{
  "n_layer": 13,
  "d_model": 128,
  "n_experts": 12,
  "experts_per_token": 2,
  "d_expert": 144,
  "d_shared_expert": 0,
  "activation": "swiglu",
  "moe_layers": [1, 2, 3, 4, 5, 6, 7, 8, 9, 10, 11, 12],
  "router_score": "softmax",
  "normalize_top_k": true,
  "routed_scale": 1.0,
  "balance_loss": 0.00139,
  "balance_bias": true,
  "init_std_router": 0.0242,
  "lr_router": 0.00191,
  "n_head": 2,
  "n_kv_head": 1,
  "head_dim": 64,
  "vocab_size": 1521,
  "norm": "rmsnorm",
  "norm_place": "pre",
  "norm_eps": 1e-05,
  "positions": "rope",
  "rope_base": 2540.0,
  "rope_fraction": 1.0,
  "qk_norm": true,
  "attn_scale": 0.125,
  "tie_embeddings": false,
  "parallel_block": false,
  "init": "normal",
  "init_std_qkv": 0.0541,
  "init_std_o": 0.0,
  "init_std_up": 0.0541,
  "init_std_down": 0.0,
  "optimizer": "muon_variant",
  "lr": 0.00322,
  "lr_mult_up": 0.922,
  "beta1": 0.93,
  "lr_head": 0.00884,
  "grad_clip": 1.0,
  "warmup_steps": 50,
  "schedule": "cos",
  "final_lr_fraction": 0.1,
  "batch_tokens": 131072,
  "seq_len": 512,
  "doc_mask": true,
  "train_tokens": 682100000,
  "steps": 5205,
  "dataset": "wikipedia_en"
}
Below are experts of layer 3 (counted from 0) of a mixture-of-experts language model. Rows are named router (the router's row for the expert), gate (a neuron's input weights, with its number), up (a neuron's input weights, with its number), down (a neuron's output weights, with its number) and show model dimensions 0-127. Each number is 128 + 24 x the weight over its row's rms, rounded and kept within 0 to 255. Numbers have three digits each.
Before each expert's rows: "comes before" lists some tokens at least twice as common just after its tokens as in all text. This comes from a sample of Wikipedia text that the model never trained on. Tokens count by the router's weight.

# expert 3
comes before: "|", "-", " |", "\n", "==", "The"
router:107144141145160137121152092092122105136110090147139123110150152168106154146088113096128139080147102092124091130149139091110142116125167141105137130074165074098115154128104104112114139100130151120125135129130122111124144133121131147126175085119168097160125131147120147143169134126122145122129154120111139163101126119167107160167119124147124132185142091128124180163149137099079112170106
gate20:107126134128117101171127127107156183183122148158168148088147171118168121135123146148108121095142185120135120151122110114127127106096125089100121125113156160103160165119108097073136136134097103140110140129135114128119085145140138122115122122115153116135149153103150128123122125157120113082099147110102060095119142156120122102126106143082157132150135091136137164122099161099119170103129
up20:133122127106108114108152113112100110105148115126096121120137109125090130079097147177127123142144115129127144070152158095099143126163124160100143127182105126123123137113157142132092130156184129119089119104113125139169150111125126107145168097134095154113114172161147136125150119076113153145141124105166167131170123110157103097103138167152104146125095116100077120122121100111166151127138
down20:116141131120115153113088122101145149162164087110171133108116139129145117164153126090129148109124152111165125152122108103121134097092123159092148120101149148129116147126096081118168114101119133116137154110131116109081068161150113121106092127099142103152190137108120144132142117130108090097095136130097057143121145145113116125156076094142114136122146111125121132105118144090094136149165
gate21:143091138174175103142123098141140118134152150126105109144113099118077099097098132111123087134115118116126077144124119147115142151136103160162103130107127184104124151156104123151151127177135165097144096152135103123131132135161084089116139142147148124149157109099120108143106120125157124101153104128166150096136127117098111115174109091142101164087122122145097105120086094102138133121170
up21:150101125134117128099130183108092144102077093139136135132120140108132151163150091140113147111119127137111143133100181203165118154124084099105168138134084091127157151121143157128131121098122149146082129109136097115132173148083123140122148135128134148125170121155102133143141119142122126126107186159121148114136095149126132117088130111119118123119136153107131154149161182164156116133155
down21:129085151135131170177177114126126130112125139146125124144088142120090105129114127095113135117098131147121131116155086109106115095124137111134141130132135138179115129113116069159088137120106077160121092159102173117132133133110094141127142113110128108176107156123165156116147110072119117159114111113122115115126094064141116157132127108145118175150160155150111101109119141132086148114087
gate22:091151078185143140144136097113144149140121111146099133169162076111164143151150117136156109158176130118117144130148148122127176107106133113123144107116122123124081121144084095142147140114144147168124147165170145099118092070110117110132131131145107139144091123128128138113155141111120109123135128132130127131089195151117084102125119131127126063137138141175114144127140121102129143165109
up22:155135106087139135092132128117091148119110107096128115155132191152116111114107104121133136140085115116121107157128132113125134127122141074164096160152158166154117078127135161090076118128127107107111167151159129115106122109162151110160110159106111158169129180150151136128166152108159142126153134134151135108144151133117133119073130112160155146133092116078116122114083156129118138148139
down22:120145152200120117142114102102109142107124129146160128150142086096172122142138148164102168100151131140137145091131110138158164136087153179132154136135123063130140173109110106148121140144097158134128145104125151123146159091103096102087121138151114128109085143110118111144133089127108095122136090088122119106124127129148096146125133089142100142110158119177163137124145127165118142104150
gate23:122150127128124140100113080104121115114080122162153126129105080118125095138150136087134123156134117108119118113145136138116202109139132097104126116107137084080106160116096146140108131139118140083125112132168091109190109127118121156074091141128140162152063086123130151143112106126141153116118159102112164140116094090133148150131142122136115124093120155124126110153139145087123098140138
up23:117102122141128140084107105124121118101095125166139147121106102123103097090095112118128106154136093122096095135134140121132189124118172137129149136116123106112142119089108133135135105153161173096115155122142135138190135110094094129092092135131130161166110078173087096103140135147111112129110115106093177138120142099142115175143113164142108118125116164098123154098156159126147098127136
down23:109134167177146124158104171111076129134138089097137121118145140107162100152166179147119130089134144110159125136152129113125122163115117126114085126088101170135100144129147149110114152089105127112127090139132144164089143141162141131173157127143106110128174117125163151137145123079145112147119151106160069108104132127138152111129183117123110121107123099162123114151143131138086121152138
gate24:142169113143119115134153159159134124100112132091096085153161138141084114149106107113100162115117129130084106127148116140136089099151112126118141120137132129136128138126071157127136153132124148150178184146130144144115135155114143151101149129094171153098158139106117117148105123121100121117144144132106142167112105067098098093160165110117091145111110121088128117156085117106083118171108
up24:082164109144169157121115134166136140101151078102127167141159129139093123088128144102109125130136150156154133078128122131119103122150105154153105127121148169138127139154152134098086129089146115126143122140125166112129149126110129132122154156132159119093162130139146097162114159143165124113113142126124110072137131141137071108123170140069095131131142099158094098108099136163105170103141
down24:137126158123106118101133112143110118127142164145081142117136147148157154136164155153154113115101117156113142154091147088126123150097146119106121101119119120091131127088121091160128148181122168115132139109139113139135136157178154114192067098123114131120117147113126075142169130098102146105142101141103128136102159137100135135141098116168152084099163146138135154179132150122165129144113
gate25:108137151104134143164148155097136169157131167128125152091128123075125158151136156101129132129090105128113147153147135098141093190178137139149131103118177153092143166101122105128158140138155166098130159172149082127159111116116130143122154133166177094136106120147136130123151130144124134143103128153109153164135093156139134130128124105156129116150121102136091113153143160128124131183089
up25:183168156137118127091118113156122127122134096135140105137122094108185120130127117141133132141138161148147071072106131143126106131117120103102141118158131118157119105154133134108123147157115122138134140133069184101099133160138086161082124110097118102163170086077095141140132128091138110102098130109148129124129145101093115114099120149094140124147114138089090105136136166143130138123155
down25:151116114126117147112081163148100161154138141157107076104132121081107118108111092127117129169143115108143162103092094160109120144100151116162126110114099112091173076114091118188091105143109099144159130149130104127149139172094171116097141137130119120114123163162159156122133150160099146151125135096120126084129133137128141083128154121142156124132117125111117144139165150099109132143119

# expert 0
comes before: " the", " The", " a", " In", " his", " He"
router:132101147067107143155086137152166134135135141093107133129123157103147129130094106137134121141162092144156170129117144122128105105125146137190140141161145147131155122127138137137124169130145143143132158122124101079156146163144112149077163112134144093127153144125151135122124110146102198138139157140113121127184113147154140190099176134105109162137118136135139122163099144101099128110158
gate20:131106133089148140114131129122137146130091075118112112145140162098155105173116126109124164154112105115124099093064121126134136096122131156169146140153125131079116136118113115116117160117132090122139112142146121100166144119112141087110105133139101108165145137185096174135119141113184116113195138115138143144080092128127121131162122111102105097146189154116126104124127144132133099117149
up20:124131117128118141118167130134141167140120107178144131152120124185134145147112128124086127111106149147115163128122148109161145117100114171167153154109155171129084133139130136148167164099144117152104136117117141169129109117147114064137119162110150130155147095116145131131133146167145093109065146118142103170113167148117157120156150162097136085146124109140113061131116139118107115108118
down20:158149132171105131117123105139129151150151148118137159142125123146137186090132135127132162136140154130122104164173132111167153151126128147152116150137120185161129097087122136144146150075147127099126144096111110141140156122151097150095124110121144113172168143099135121112132118165141126104081089111155117165144160169151153142085125146124138132082078115120100141116131099078125155136154
gate21:090091130058131130162094107116127095119128169089128158083138138177147116157155132120139184099153132113156124178143180134103115124115133134136135129102116144133150119092103134117100127110173156188149118143115124121165098156104150090133099114159106153160122123119147139135125093150146141128123133083134105138138109148163110134112085131132118127089157126134148128134126103125155095099143
up21:168166102101085114140189102130136124126099126162115081120131137166142149098117194132127128079130155135074129117140123147117104163111111125121135153102121140123120117163147122132079147164126080170128157114145157160109143082179156159124141082130103147136149137166102145129122143117120112114111126148132117176123156103119151135103132134130114110152106134135126153166119111141169130138110
down21:112087114115151146101100076122153116118097175117122149098162127110152115149128089139149138142192128093137107161132108154153154126140148124109156165099135150137125182101086152131106090120134126115131109133152136109070151164127124131122121169112134143111109115126158122127107145140172123131127137078154065123141110175160139109173127110116142136131166126119130110114123170125151120158156
gate22:139167110120141101123148138156109110140132128102178135103178147141135086116132126150123163123107112134159110101108122110122107157135108156130117094152144123117126102131140119088116143118142157122162162179145126112123148125152138128129174120139126095118134117136114116091068157114150177117139133142113153151144130153137085143110179120096123134154198154119140122111133081204104145166141
up22:124155116118124123175141115123141135127099111108127132124100108110175118157132148141168146120116116138164104112107151145178140144116103138125139121105112179102116159152116206139114132097142132134132158131100118084102147133086158174118185127115133099132123173127083118105157156112150134110110111142143132129154170154133112108124104083108140096151152091099137099116127101117080123127171
down22:120135136129160147090137148140103132110171124121116160149164097150057146157109152160150135132120115125128147134163120134065157124102111087070106128187161128129150113150097087125128135129107134107119093113112155121138108151137084120164125155106137132155159155112147135152145137173107126128120123107079161148122098134097120148126094162162113103134115142145110127133157111141175125122094
gate23:123147110139139132119148152107091141156113112078131111170142079126150160121123125092185121169118124129157111147128120135095116173175124112140143118180150126158133069144109094132124129129140177168121111121142135117106133135140087101148119137119116067095124104155144130129115088142110102155132134108113128119139149080096146062123104112124126147167106113163111139130119093107133139139101
up23:147128141165105130164134109115173095116134112120099123123103097136129122134154116148104159114160141124093127109122115072110092084128126113145143100131062157157124144143110099177128157130136089081143115145131138144183138145106159134103136112094182172161138126112114125114126124123171122115125096153133131151178140103102161148132122148112165157156130113152172165130150134162129121119129
down23:111092088093095093121142108159094118108099106144097143146103131108129151121143115146173104143085069108134175112142121132135119135165108099115126146107148194113119133127122160142131146150099137108106098179136130138104159140108121139113131102090146117109186138129163115120117170134148166094148107145118103170153122119118148086133108159135176165099112109140138120160118131139139129131109
gate24:161096136087167115131133152133120103100101154096086141121123101112147149107096160127163110105103131119126154137067154166172096112157106171102085082147104127118156121115114144113103134123124114138134147162100109142108122131121113134099101166111145117143124125133088126132107155123144139170151164164101157127125141103137084138118133140153161119141122134075123130120093064154157106133154
up24:111111114107127108114126156113164129072115139062128128106132125131121154143146109124161139129091130155118141122110138168100143092114122108117104109165147139113147113103084110125120147114104164130122140081080130161101151140120128135130161138135146112106170103061085165109111139100141099094168157140126135115128156127144124114100155137139129074123111087080128104138086110164142139093121
down24:123142124165137097120134102142101183164177140148128079135146116093092148137145169130061116123144131120133094092137100099126128153115150103173121160100181151126095154137094121162142121133131114126106116083130144115138080112128140146156149123131132081161110148126180145116124116149152158085126123110170124170136136139137133087112122113145132169118132118121132110070135142131141125137137
gate25:146126133108117133105112085131129152126100126110117141158139135126132136156137158133098111108072143131135147124123150088132069184095123110125119140114161162178164190122146168095122174132138135141106140161122138192130128115156119114113153155121097093139119091117139094107142143126142149110117138119122154114147177125132075126154105142114127176096163140105163107151118117100113131117100
up25:126085144186145088107123145134124167123144116153133128114119122129156106159137111140151128134159124116166079083104090110154171113162168099099141109101110092104124096143145110140098121143113128146129105123161101108128071121132122123127150100097167183104125125142098136126157116133113132131103099148090120106079110132113123120138157126116104081118085134100104119094138158117080123147148
down25:151111133123126096126125127127126119116136139079112134172122117151144142122198169110093094155104105187115135104095131065098087174134152060136081151118137119167138154152112129144101137126160131115131164134167103180104102135129113129121110140098114092142116121135154138107107154120106142097125123150148118122127156121166153141109118178145124151115142141140168139129119128116105146131113

# expert 4
comes before: " |", "8", "6", "7", "5", "3"
router:140129134148145119151148120150092118137110107123147178093080112127117077117182096078169110109098130160131088141169140115116106120136154115117078097107142142131116117108155124133158162136122137123147128115121145144128082133109137132152078135106129131160140093134088144136170122169135076108073134151145127121140123155110132126133135132113112151066134121149140112076104147129168114120116
gate20:139138116137137102116179140086148159142167132148125075077144101126134150125129133137158153115101105109152135113136112107126094141138093178115140166128128172125106140128159095133148132108170113160120080118161175114164172155101101170110113138109137130118132109145134134125127120128079079163142099138124107140117137144147145090093130177130171133169113136124142119137119096155146158120105
up20:153150117155093128116116079135113068130095107104124122100120127170109107135134101129125139176167117146112114151136111078109131162109171079149149101144142115156114108126156109122133125133126143147146124199112084156098129109132128107102153118103138128141156128128114110143099140138162143135131158113108137117138136122144122129128130107096116110173100153133117124112133137023146119092154
down20:129149128148094126141148110120147140140145120138096059060100116133139154127150127145151125106098130113107129113135104091090169153123130160162142122127157119152146107109133096147139112122127145181126152102137141104160124129109104168107116184131173171112119134135148114113099106145118105178160138138143096147136142173170135103070170146138135144134119118112140158167132121098149108102123
gate21:112137122135139158128166099167106126115149092173136110155120130129132089107107138162141133119076137140114110124141098127184045135102120167099127111100144129098097143136133130153144139136165109121126128138104120116135135107131125112117090121138158125098163081106144127102164103139124144096125057148121168136151123104096120129123118110113156127110153052124128117132135095097148094124133
up21:146139153148113087170130151147152151102097119101109119131113129148105138091150089132165101113159137091106141117094153114162148143127154107130125146119135131117159122133154142149116116119092162098128127141117151137136131187147153171150157117147122126163138135129155125147067169108163129155130154114145126083113132114139141092153102168130155096163120152187159178096133158148143106145154
down21:110121152113131114109170121168133137150113080148114134157134139193142099125118146109107095109064139128104115142143113163172065168109130144118107092117153136087114128113105111155115110118183086117154122116125137166150154100125118108120077128146160102129093123103137097129171091129128146114110105135130145147144112126088107112120146105120114130113088079137138159111129119154113137142109
gate22:134089116102135152112126110145138140156104156153131147154138121126115111120126107106131190083111151127142123124128164140133110101111134132118128148127100103159090128115146105114103133092100140126140138136116103091098118194180131103133119103112182130136127149168163122151128170085138138079109144122103115181142117159194145134166142124156099116119166106105148131123163143161128155152147
up22:104132167117117169116093140104112105116139104152139096146076085145082137106108118110074155127136069117125133121111130100132149135123138157110115136100117080151078082108119090139120134126123102122145119125142105122115107150156125146065128124132118116173069125142124134179119111123200116119111143125131100149138136101161151148138143143135102128081138153125151107137145128118120157096124
down22:097141142147125082165134165146139127132145111080136134090152090116119118120105119081136139149153107104097126149138130092122141127111150118110144134120163150108100133129118094157183126108153115094106168116148153132107126109097156089142131140109148169133109125120117138073151133105117106154126120159113119102136139116142141085150132080117163138040107142156127146150099170113100143123158
gate23:165125126152133099194093115105117138145144140163130076107124137140121109138135141132138134157115117122126108133098111154151139158144152149105122093122096159138140062094125141143126097163110136130137113103173115132088096131159177121091137160164134109108062119099165133086116080113140102103151150166146142133139123100146129146139097126109089109150155162108109117114121102122130120142153
up23:110151114152088080141096138085092154113114121124156092092103136113129149132128137133110136134153131116195153157110127138082184133131123167118136125115138133081117116080160121160139176137089114142120130112131157167176101106099148126122163167128135125131117113079159169168136109180091163128109134146126126131133089104127105160092140120115123109129130143153140138116132132122134142112121
down23:130139111117125182111148108180119136123148124167080131129105152113135126106134113103136081116108093153112144121094119110163086109132115106145104141151133143173133146176144140096104110127109159128124116197088110099130122158166147127159107144138103070159144142166100115139157123102110088102175129107100117092122116165097134145147120127134160137151131143166138147133131109114124115161150
gate24:156138133125133137134112121156107131139139095120120149158114145124167111151139136150136138137112139131142089120116089101169128141119111162097108122092104144078087122104167151139117090141122107160136151150094150164184096138147108140168127130153153159169132132105127103149095139103139173147100107088143134098184098141175106126113161121101084142135132165176122132092102111114125142139154
up24:135072144158167137154142129071142154125149172118143112093127144168121106132114140124164118121145122151147168113168130161122140113127125119125157097156123154182154143150142080157139131088181132103159128116168107102117145106140159121095124150106111091117129124149136153122153138136133168107128095110134154142096172114091162161143131125143114121156140132075113115149145128114137148093086
down24:139147098159133095155093123145105159147173062123097130128139125114149117084166137160135149182113169148128110139113127145137113107103129122124145098130113119115125158112129155129145136108093125113135144119122132096201126123159112119146163142162136152145111140107157090126114152114169146139130112127093115100157164111146107097162110128157127139152131106139153139093197180095127141110132
gate25:132143142103151136107128159128171144125163141118119148141185137149134176129133175124127124083099116129159089149101146132141120099105129167116152140131132166150115131118127112099140120108152197166162152135120149098161169168156141073156144151149152100122142133132172117121141132171111120102131127155116132120149082154149105098126128116124121149162187099134153168127104117118123147130110
up25:164128130165119130096085164131132104070123139098158140111107121156132130109107059118126123160136122139102128158114110154112140153170122113136144145106115095150136134114114106105150087112147143138096180119193118120127140084143152142118112104122102127150104113134139162116094100187140123127158150140101117121151123082111140160105118082162121098103091114100155124103110136139109134102108
down25:125114113122125138148165091161089165141160115142102100094103122133127106137135139121106143198149117124112123099088128096097130138143151116112110105117124126125110064138129155155156149181116086114079129150110082121089101120134107112095108096161132148141132182152138086146140122118152111173084115155183130127126144102102165145137114134094120104126124128121100105134109126133137108144119

# expert 8
comes before: " of", ",", " in", "s", " and", "."
router:135175120122134136124104099113113118107135137131112105150133088116141097118117136098143139140127133146104131152085112172138170123103087104130091155097110148138129146138143090149134084123123143148114138115141134140103094108091142124108052128135110119140110150127099166135122114132164090131082164132132142142191122121076112113137135162093149096087122174124125091138130088153171115134163
gate20:127203133149169121136116146120129132136144157126141150127160096114135108123159127151143155111107136122092104160137130119144145153149138070149144130171141168117133121132118133088174116109164168132146149091124118106178081131089149164160115112184112122145152109104097106151117172134128093115129133138116110126114110152122115117144074119087148106131116099176131126153103116142143102128094
up20:131124108128113130142140125120137151121144128119108126131099199150122134123110137146095119104143166155153187119155110141090127109117111186146089145122112085116100157123087148120129162129131087105108115154140152114117144125110161149149115137110122125052111152193131138087134109136121129154158168141097091124115137156163129129087126156177152168126135120127149108113133137127114147149088
down20:138099109127130134142120130153102106154128117133136160123093131138128074141133129128144133156095140130089102151145150120154106127116131046153115126127123126166136134159141146076134122115150173125126127095105107128142116120076146163143103114147105102191134115109136154091110150162091104149122147126118118134108099138110112111162167145137195126092150105172146093137123098126123076104136
gate21:146159093135113134177139141107105112173133129135142162160117136102078090113122116123140110156126139123090126128148101131119136140090113108145116129144106115118116134102128125139114145115141131083131155083102171090118107120165090130150143150158081111119126121139070144123109131178167144119143135141146104110082142165127128167112181135107142105132087131106100117102090105126189155131099
up21:113151153143133122093103107118168154139132125146142156136111143131146073162131110130123119093146153162174140144113122132111143108124160147135144116143165144104108118165090123132172133138132100130161119171155153146147104135103127097142111148156152108136142150116177087095101125118096131106178126123130147125137133114175157113149070072106129132090109134119166068139140141135090098104131
down21:121111119157090143127149118166136137078142187150099090107159130150134139094133140177116169142118125094121136145121135131148070114129109099109130150087132118128153116094092102129146120134133110113133142110151095137166129115118154152127154088117135143130132101114124129110110142120161095168145124123118133136118110125100079112133106135150117115196075131130063113145159113133117191115110
gate22:135126110140104106110098158069126124105150131142120152096149117138138120111100120102185123150119154124134119156086092123135154121106113115087148130142079122124083098131147131189167125148174167114158133131168154128136154086113122059142116121147102113159160125114115109099141149137144131152103106160146152147158105111134111117158130164146135108093173145134140089130103156125106134123126
up22:158109171135138104105157147158113152092108099065132147143131100122111132125130121112085154146147150131116154125123122143141174158157125144139161157146093133146136096128110127143134180081141148150129160118091127097151101143089068175132156096131125116126074108169125111174116170141095117138174139164113130119139145113135131111124136146100128128137131099161146116157134123114169109131147
down22:108174057149110152149118137128124106124105156160149133138116150131140104109094129128189108120118147121120109122114117124118113133091176133122106113108122134148091105096138144139125125173157139112132115082152126152116123097109168087143102116117124141151125174097122133109147099152171141151092128074193106130134096144139140107152145170150104127114144135095149115104118127148065115133129
gate23:087155155144109116157099109117116153144108166166126115110124087134150118108128069097082166150105126102158129140119114128125141157144125106142159166118136102116109081153153151142120141085147139131129142106143111114118187128094129124110150087115119195157107140109134097113121098099136134172111124120106167165128151106152111143142141126122165102133098147144149098133127092145142139072145
up23:100172124123125120096127155095129129108174157117117123139122148166149112135106104142157144109160155155151129117119156097116098118105131102138134137128127113108152143114128102136132135108127135198127107122144101155145158182131110074154155162121099142105113116141149146131115137102137107194125105177134138111124143128138105126086095083101164090194136129133080149132116133116093152105102
down23:146112125093103126143118095123144151118131122142115150111133090147122125113117106078129136112136115101121148162156107146153164121134120162076078134110100130139092122137149204102132151154087161092121147096150139110128130131117140116159129087069143079126122097133130114104118129173105130097150134111142105156142158143083146085153135174126080129098133131121145090113138134124147091131130
gate24:159152101089126151141095151145116138142094127099105158130078152110081094106104138130132095140114134167124147124144103136166125085144150100157138143144135132122109092133096121140141125163098125155098127123189109127094151139135135131133104121182108140188144133146166142138087115139165141134142106156171167138134122132140114114117109110136154132100051135128122132118123132081152157101135
up24:199096110142113137097168149176126142121073126111123124102137101140144113135129131124147148146105114115090145111099147177152156105112165116150100135117165118145153118123107119155135071139168114126154163159149120134107130132095103114090117132110141104109153112137111108120093130149098128149142141165129197086143107152147111127110119094146121110148088144120139185120119133106129124106164
down24:077140130159146130118116121108123124160171157155156100147145144106134099123179160110109139134180139112108094148171122152125171141110114160128105137165138162144139121130133147136090132095133162114134140106087128161161126124119099130107184103145090140100130089130145155113172128126137127107143098097139115149133123068079147124140131139142148127114163137154111116154156090142090090117102
gate25:130154126113128088171114141122139145075126134124119112108148125113145099101137111114151107153160104114126137150115102123111172131094129110197129108113118137091148155177111142175116120186120139133118097123100180152142103141123130172102137081112146127150117130126141096118170160103142151174128138129128126092126154135147102117128181129128123133149076156106097134138130088126116086141091
up25:107141142127099119130153165140132138119144179155145166135107115135123154125147090139143109066122159155143139107114145120095165117111111109135141114106138102187152098154151139090082141125107135132153096101140131140120127147075088139120143122120116123112089092118093137165150126140181124172105146124095149141148171135105139147116143136112116117101141158092087150118159162099103107083136
down25:120113150173097138155154117156124094149140117133150100147088142147102159150131143134117167086097133135137125137139109126141137136140159150134136187114132133168147093161130113139166092102131081120105095136137080116091115082123168101150152138177124129130130104112083193097149166150129117101153130133151160142144139151118119128123142147106108076139112077140131126119147109117125105115156

# expert 11
comes before: "\n", " ", " 0", " 3", " 1", " 4"
router:082152124129111139144159134126108129115099097150144058147127138166163135128113090172116126176112098095122137150127105086095134147106165135103099136133163124080142132149091147125135165107160099125091106107132107192114113126160121112114125158124111146118116117103112112125093127166136116126104107140137153134127113144092144108098112160127161131117089095132105119121111158120070126141085
gate20:133152119038147128141105086108127081169140064146151148138117131122136085124153152163167179151101117110140136148133136118112112123157079120142110140106072145151157121139175132161141133140117138141154120114088111165100161141143135137143114143140090100150135112168105121109113116135105113138091146122098099126149111132094136102144134146124136151156137119157109143103111103117112130089135
up20:170128143134154131081113171121095153119128123107106151147152134132131149150135140130132078132162126156152156141126106091139149148093153124072133140105160137115107109115148142137136139169118170145151144137091109140135130070102127124095147178127084091135138136112141105118109108138118084148178144150144126114074156090135097110113131117106145121109135165119196148148123135093117142109151
down20:133103125141130123142170137137130141173163119137195143130107135167131115126140167142126127126114121091142128119119088139137142092139136115169087116154088112145153101102127154117111130100119130125188163128092157186144152126139108084134164158138165150127114114122134146135153156138145141137117099159157090154149143126123157169184114123159103120057113109122156103113103147131138118132144
gate21:086100127098100185148161101102127128132146153132160114121119204143078129125133121131093165146114144151110164128153111129139104119159165154121137135148110134131130131128084104141079133140110128152118130151156152148147138124134115142150160140155137147102131142151129102170146112098108191128108152146144092139057150135124124152128155159122093124138152132120088139120105110120110128098077
up21:094102115116168123134139144172158120147109118120150126137137145099133131133138137107154134105165110131137112165138100142147153140100101123136141147135083098153110105133098110106154141092146135130124138077125101130181101101107147099127150135135150180119108128097075157139122118143074165138100156122104201170092107158118117158146131143151113167102164096122135167108137145131156148129120
down21:128121139159158131112156117135129123155097112135110129154118122133176168149115101154174106090153158141141153092118134133136079165153159123148152121127117134125121132130151139132173104103135154141100093077145096076150171135133133169109193121157143123147097122070126136093130078106112106142166135153150109108146164164160114126129131135114133117164160108115130123115155139110105132128103
gate22:089087148090165080138156116131123114109128088109124152134113107104117133141154119148147129152082138134098122123147129121086132155120151116121170143139118112146122106121127145152152159166119096093147149160141163111155093192135139160148145132143165114123129133191135100153156144097101145121093119107106087129115142106125150082089142101117099122135089137157137123165089128149084131112127
up22:141121106165134157126106102092139150132139102147147124162115175155170123111129112106162140072103185155118109140135117147119100122120153144161115092125129096133183062147178135118134154138148123142121130123140146149136175125115130159151132097117138122163155167117146174094183136118148137123144142104157101124121136143129106127122111177112116163106136143105140129135166096139095126108163
down22:144115142108114147145119111118113081098126102146146110087131168121105096119161127118145140060145141147098119121128143158115135141123109164137163087129091116107156151184156150123171137116122128155123125087112123112097148144136114154139138102139101099149146151107145110147156146120133117106102138125101185111144122092134160131085112099119174135157122136151114160141072088177143104123160
gate23:131163138131105115160119111163164145086128132158133123113152076155154135127111100141122152135161127139141111141130092122096173132063162130136118133127151099118112140151155111142155129143151140112151081136096135168149119105134121112092081162132132123138108125138073113104110110170175099106151104158124152103061170097146137174113139131138127119101116125115129144082140091118130141127122
up23:104109119097099155116135146126135105159174192100149103134097122131109124115131109126107095160097124133098122129134149091133115109114183164153127153146144103082148148133073114135144096133140122146126113142111111103148104182163156113117179127127163149149103140127116110103105115146144118161107145160128154108075093148089157126154187102132145123105133108110156156158123136130135155125130
down23:126135123119140069121150095160150144125130116171121168077104175084127148091107113124133169096107106140109132097137084097141133116141114090109148153130156131142103080127144095143103148099088139146104107124129148130128141104138123146093143117145102141185137132101127108158148142115115122105163119133103155080147151090153136136114071159145135155116119109136124134089135107149139116081156
gate24:136139111164133131143117145146141076096088142133121118097137093146126150125109127185160120187077101138085101112109136122110110104140151102148151144131102158106131131155113129171117136135117132117167081120143086110160110139130164143149127133173167135142137137089116159135095129107089091082134117138145130131129134123143137165154111154107096151147141093151139124088126134173084097144128
up24:110096114086181093098126183174138146130117141101160131173128141121138154132104155123115105138116165156131152127114116140137092156133102102135138141132129073142114119130145115093109094184110108140092141112125108090155161129140159138129100146079136132130112171159121115166111138130099143149142108138112113107130084104124123102099131127165123120106083138132156188137143161149105098121105
down24:129147161161088169110103098073138112077170128155133104064141117121102160181175151148127143137128104135103118139107114115138141130116137135129128114140177149102119147132145110117152162142184154127140113128129109155131102120120135116153194106169126150136144089124136134122156114120114092095110120148135113109128163152120117127168153098112105131137118142099128128119117141142121203150116
gate25:164085091120151165104139151154126154134135116121137117164147116109157130095161043121130152126128120138135149174128130042140097170111125095167115141119136145140147137112116158109133153123180137127109113125120134158154156150139111171091148141153124144159142117109123109108102121128104128128102114115099123137086105132098128165149148093088137115122164149099113152133124146129126103161109
up25:127114094123121130129112107161110117106121143127143106146121144127147127142112126102136121092145164114152168136152131171071126090107088109135118164175112100147149105117097145126082171135157133113161140147174142109157140079098136110125151104079084104098161165111122110114137097183167169120120151118149139110125119134162133166128085141136134102157095118139149122152137121152139154114148
down25:153161140169126121143090129103145132113153168115109096150109178123149136137152140118130112152135122134106124101110097116153105140148169133085161091098115132104105163139105124120140100133084114157094124139116079125074108135126121141122112108138172148142121092146165172142127156081081134126184107128101095106138121112137138060077138129132113123128129126165129128114114116141114097148142